python train.py --n_layer=13 --d_model=160 --n_experts=32 --experts_per_token=4 --d_expert=128 --d_shared_expert=0 --activation="squared_relu" --moe_layers=[0, 1, 2, 3, 4, 5, 6, 7, 8, 9, 10, 11, 12] --router_score="sigmoid" --normalize_top_k=true --routed_scale=1.0 --balance_loss=0.00663 --balance_bias=false --n_groups=8 --groups_per_token=4 --init_std_router=0.011 --lr_router=0.00123 --vocab_size=6986 --norm="rmsnorm" --norm_eps=1e-06 --tie_embeddings=true --optimizer="muon_variant" --lr=0.0172 --grad_clip=0.5 --batch_tokens=131072 --seq_len=1024 --train_tokens=566600000 --steps=4323 --dataset="wikipedia_en"
Below are experts of layer 4 (counted from 0) of a mixture-of-experts language model. Rows are named router (the router's row for the expert) and show model dimensions 0-159. Each number is 200 + 20 x the weight over its row's rms, rounded and kept within 0 to 999.
After each expert's rows: "comes after" lists some tokens at least twice as common just before its tokens as in all text. This comes from a sample of Wikipedia text that the model never trained on. Tokens count by the router's weight.

# expert 23
router,194,175,193,203,135,192,199,184,215,224,198,216,212,191,218,163,217,196,222,218,225,201,189,192,175,239,196,190,243,173,172,178,224,187,204,181,168,200,217,209,231,216,190,198,226,224,224,215,185,204,175,202,208,157,181,214,191,191,199,204,212,193,175,163,182,193,207,202,239,202,174,232,206,173,191,246,210,174,239,187,174,218,192,200,196,188,190,197,186,172,179,176,207,210,180,232,221,224,185,210,214,195,179,202,193,206,214,213,211,201,218,207,201,178,192,204,184,194,196,169,179,182,192,172,222,201,218,197,137,195,173,187,177,183,218,196,232,236,175,213,226,195,189,179,197,198,229,217,206,158,216,193,203,192,220,193,225,196,206,194
comes after: "the ", "a ", "and ", "to ", "was ", "The "

# expert 15
router,195,188,176,213,160,208,171,173,215,217,227,174,241,172,196,171,200,195,205,229,208,201,211,188,211,216,222,184,227,202,189,200,209,185,173,196,200,229,195,157,196,185,176,204,180,188,212,209,160,162,199,233,196,176,238,200,171,206,168,180,183,196,202,156,169,245,184,203,201,209,202,223,206,214,196,206,207,181,231,221,184,200,205,184,193,186,161,169,180,195,217,192,207,223,215,172,206,205,203,234,168,190,183,167,174,195,178,202,190,197,197,229,204,216,205,203,218,195,199,194,160,252,220,206,202,234,221,208,160,207,206,161,202,183,189,194,166,210,213,191,206,214,211,190,189,203,206,227,209,187,218,212,222,215,180,236,229,194,190,218
comes after: "\n", "| ", "\n\n", "- ", "(", ","

# expert 6
router,179,224,190,201,144,178,150,157,200,192,203,162,212,192,222,183,199,209,196,217,227,213,213,194,198,225,190,194,228,211,208,202,211,205,230,217,214,198,227,208,195,172,213,208,222,199,221,187,201,184,193,208,236,197,179,213,166,178,146,196,219,154,176,190,216,196,219,205,186,242,216,234,184,195,205,222,177,184,226,166,165,185,191,193,192,215,173,201,188,188,186,197,216,205,208,206,215,216,218,202,192,198,196,226,197,195,255,215,214,186,226,235,217,207,218,169,180,199,207,196,211,221,195,200,197,208,211,191,157,200,192,183,184,179,174,170,225,233,182,189,208,173,179,212,208,220,178,228,169,213,191,223,196,178,194,209,227,182,203,177
comes after: "of ", "in ", "'", ". ", "to ", "for "

# expert 20
router,192,202,200,213,198,169,177,173,213,226,232,160,219,178,182,150,194,212,238,225,191,208,175,204,196,199,189,194,229,184,215,208,225,186,204,214,184,196,230,174,191,204,215,221,175,200,196,222,208,172,211,193,224,193,221,197,185,170,180,206,218,207,214,196,217,195,190,215,212,207,189,223,185,190,195,221,195,212,201,242,219,207,179,225,194,189,202,207,171,203,243,244,207,221,177,210,241,215,219,245,170,193,191,237,165,240,201,199,184,190,221,226,202,184,199,222,197,188,204,198,205,246,232,172,189,191,226,186,197,162,193,212,191,218,178,215,189,211,222,189,218,201,167,214,228,231,226,247,203,190,216,195,183,193,200,233,199,203,196,173
comes after: "| ", ". ", "- ", ": ", "(", "\""

# expert 4
router,230,203,148,226,162,162,172,184,223,226,244,181,223,169,193,167,197,213,208,210,190,219,220,192,218,225,187,195,234,220,162,244,165,170,198,185,202,222,205,180,181,185,205,216,187,190,226,208,174,188,194,211,203,159,217,211,162,169,151,216,172,190,234,181,194,217,209,192,173,179,197,207,220,194,195,200,211,177,189,190,192,187,195,175,186,200,206,189,191,210,177,208,191,210,219,181,211,187,206,225,200,201,211,188,234,200,198,196,206,227,208,206,210,218,193,214,180,179,193,176,170,263,180,189,214,218,224,199,184,176,195,209,218,178,177,205,207,203,217,202,176,188,170,205,193,198,199,242,182,206,186,224,211,178,193,194,226,191,205,212
comes after: "| ", "(", ",", ".", "–", "1"

# expert 22
router,213,170,194,208,187,174,182,161,203,215,233,174,223,232,201,158,209,215,191,196,205,212,180,211,156,205,174,149,236,205,172,212,207,184,197,219,195,218,214,201,184,213,197,215,193,173,207,226,195,194,197,196,225,150,199,187,187,172,178,208,230,219,217,196,200,216,192,219,230,204,175,215,181,217,210,203,205,180,204,223,209,211,207,173,193,190,208,251,187,210,220,190,200,203,193,179,245,202,215,254,177,225,217,232,237,199,225,172,199,199,219,212,178,194,220,210,181,220,205,198,183,198,183,206,223,203,180,175,197,203,187,202,168,167,200,186,200,211,186,198,204,207,182,234,242,216,190,237,179,183,226,225,211,218,179,204,230,206,202,177
comes after: "| ", " ", "0 ", ".", "–", "1 "

# expert 11
router,208,223,210,243,182,167,154,177,177,216,231,196,230,188,207,174,210,200,207,229,209,179,195,167,200,203,179,189,223,213,206,216,235,177,188,236,203,254,227,215,229,209,203,202,187,204,205,219,203,204,176,192,203,204,208,194,199,203,187,246,212,184,214,184,215,173,216,193,208,194,232,215,193,196,189,205,219,203,201,190,156,203,203,159,188,213,204,221,193,229,217,205,215,213,209,209,187,185,232,209,215,204,187,177,209,165,216,203,182,199,194,240,189,195,234,189,192,212,198,197,186,211,196,163,229,195,218,204,176,198,208,211,209,218,212,218,188,207,179,238,197,194,145,241,258,196,208,190,205,180,230,212,166,221,170,181,221,197,184,183
comes after: "|", "| ", ")", "201", "–", "200"

# expert 24
router,194,168,195,208,165,164,200,188,189,208,184,213,222,223,216,164,203,185,236,235,220,205,223,181,180,219,217,187,199,166,187,211,237,177,208,221,203,199,215,218,199,176,208,188,176,173,237,217,175,174,167,212,208,167,244,224,199,191,209,195,225,196,198,171,213,219,210,226,195,196,211,250,201,197,212,215,221,207,236,217,190,164,167,197,181,200,183,188,187,214,193,212,218,232,184,189,200,234,216,209,206,180,193,234,205,204,206,188,200,211,186,236,217,194,198,189,216,174,183,171,191,212,217,201,238,212,195,185,184,165,179,250,197,213,198,174,198,232,180,198,178,230,215,212,216,197,206,203,208,170,198,229,217,221,186,183,246,198,210,209
comes after: "the ", "a ", "- ", "The ", "and ", "s "

# expert 3
router,201,200,191,207,147,188,162,192,181,241,199,206,235,219,182,151,215,200,221,229,230,199,225,178,211,207,201,182,222,168,171,221,188,180,207,180,214,209,235,216,219,183,199,198,183,204,234,205,150,231,185,208,202,173,233,219,192,203,179,202,180,189,210,167,226,230,185,198,215,194,200,237,218,219,198,193,180,203,208,189,171,171,183,195,180,182,197,184,221,173,215,218,219,190,196,192,228,180,232,205,187,205,188,194,199,203,211,163,194,223,199,213,224,218,215,184,180,235,214,177,202,227,227,211,237,225,209,183,180,164,193,239,187,204,207,216,198,213,206,189,164,201,207,192,191,194,209,235,194,182,216,199,211,181,184,212,229,224,230,205
comes after: "| ", "the ", "(", "–", "201", "202"

# expert 8
router,220,157,190,226,172,198,176,174,214,207,234,154,215,196,233,183,218,180,206,204,214,201,193,215,185,232,199,155,214,224,173,212,189,199,173,215,219,237,207,174,197,201,192,213,184,187,203,207,181,196,215,189,198,150,198,174,201,165,197,194,213,205,195,199,195,223,184,221,191,237,207,219,180,188,188,206,207,202,211,245,217,215,215,205,195,176,174,223,195,207,236,170,221,195,224,185,208,211,204,226,193,219,224,198,188,174,212,180,175,202,231,220,180,219,237,198,216,209,216,193,170,202,188,201,191,188,218,167,203,208,198,186,182,194,178,186,184,238,194,195,243,159,182,201,201,209,186,210,165,186,215,232,214,230,161,214,240,218,180,194
comes after: "\n", " ", ") ", "0 ", "1 ", "2 "

# expert 31
router,223,204,205,227,182,181,191,154,191,196,219,183,200,146,219,189,273,205,201,215,188,212,218,199,182,207,169,204,244,185,184,184,207,158,205,175,199,202,232,190,160,184,226,228,194,211,213,235,181,174,191,205,211,185,231,202,180,175,210,186,172,177,184,202,203,184,193,190,178,212,193,229,159,219,155,215,198,215,204,207,231,180,207,191,166,179,214,215,204,227,210,213,207,175,194,233,203,223,209,212,200,202,206,222,160,205,214,182,194,202,182,223,189,170,212,182,183,219,207,181,190,202,201,183,205,238,232,195,187,172,222,213,205,223,197,228,211,216,222,210,225,175,172,196,210,213,201,197,210,195,226,212,207,192,177,216,208,193,213,173
comes after: "\n", "'", "of ", ". ", "in ", "|"

# expert 12
router,190,189,200,202,178,154,170,156,235,215,215,196,246,219,179,131,205,201,202,246,204,184,216,193,219,195,177,213,203,205,177,221,229,181,192,193,173,217,193,173,182,198,175,221,207,219,231,200,212,209,194,216,190,202,229,212,179,213,192,192,162,200,203,192,184,176,211,195,210,191,194,217,178,205,186,209,194,205,199,227,198,199,220,184,179,185,179,196,227,226,213,191,197,222,229,216,201,208,229,222,190,207,171,164,192,195,216,185,193,202,209,228,181,170,199,205,220,207,219,200,175,257,178,195,241,216,225,212,166,189,208,199,231,193,193,211,189,224,175,235,208,198,211,190,221,214,221,221,193,183,220,205,243,212,190,228,230,191,183,182
comes after: "\n", "|", ".", "\n\n", "==", ")"

# expert 17
router,214,213,198,208,175,196,206,168,205,222,208,241,215,164,180,152,204,184,222,243,217,185,173,185,194,195,179,178,218,171,170,208,186,200,175,185,182,198,227,234,190,210,194,182,199,194,172,201,196,187,176,203,248,189,218,204,169,179,163,236,227,188,190,190,211,196,212,208,230,195,204,219,186,198,186,200,185,190,200,236,216,212,184,176,179,148,180,200,208,219,196,212,218,200,199,173,207,223,198,196,177,178,190,214,215,185,211,183,206,191,185,206,223,214,184,173,239,168,207,173,198,187,188,182,189,175,179,183,182,199,209,181,208,244,169,244,176,241,192,211,243,194,179,182,195,215,206,180,168,187,196,210,180,197,208,185,218,202,225,208
comes after: ", ", ". ", "and ", "- ", "to ", "by "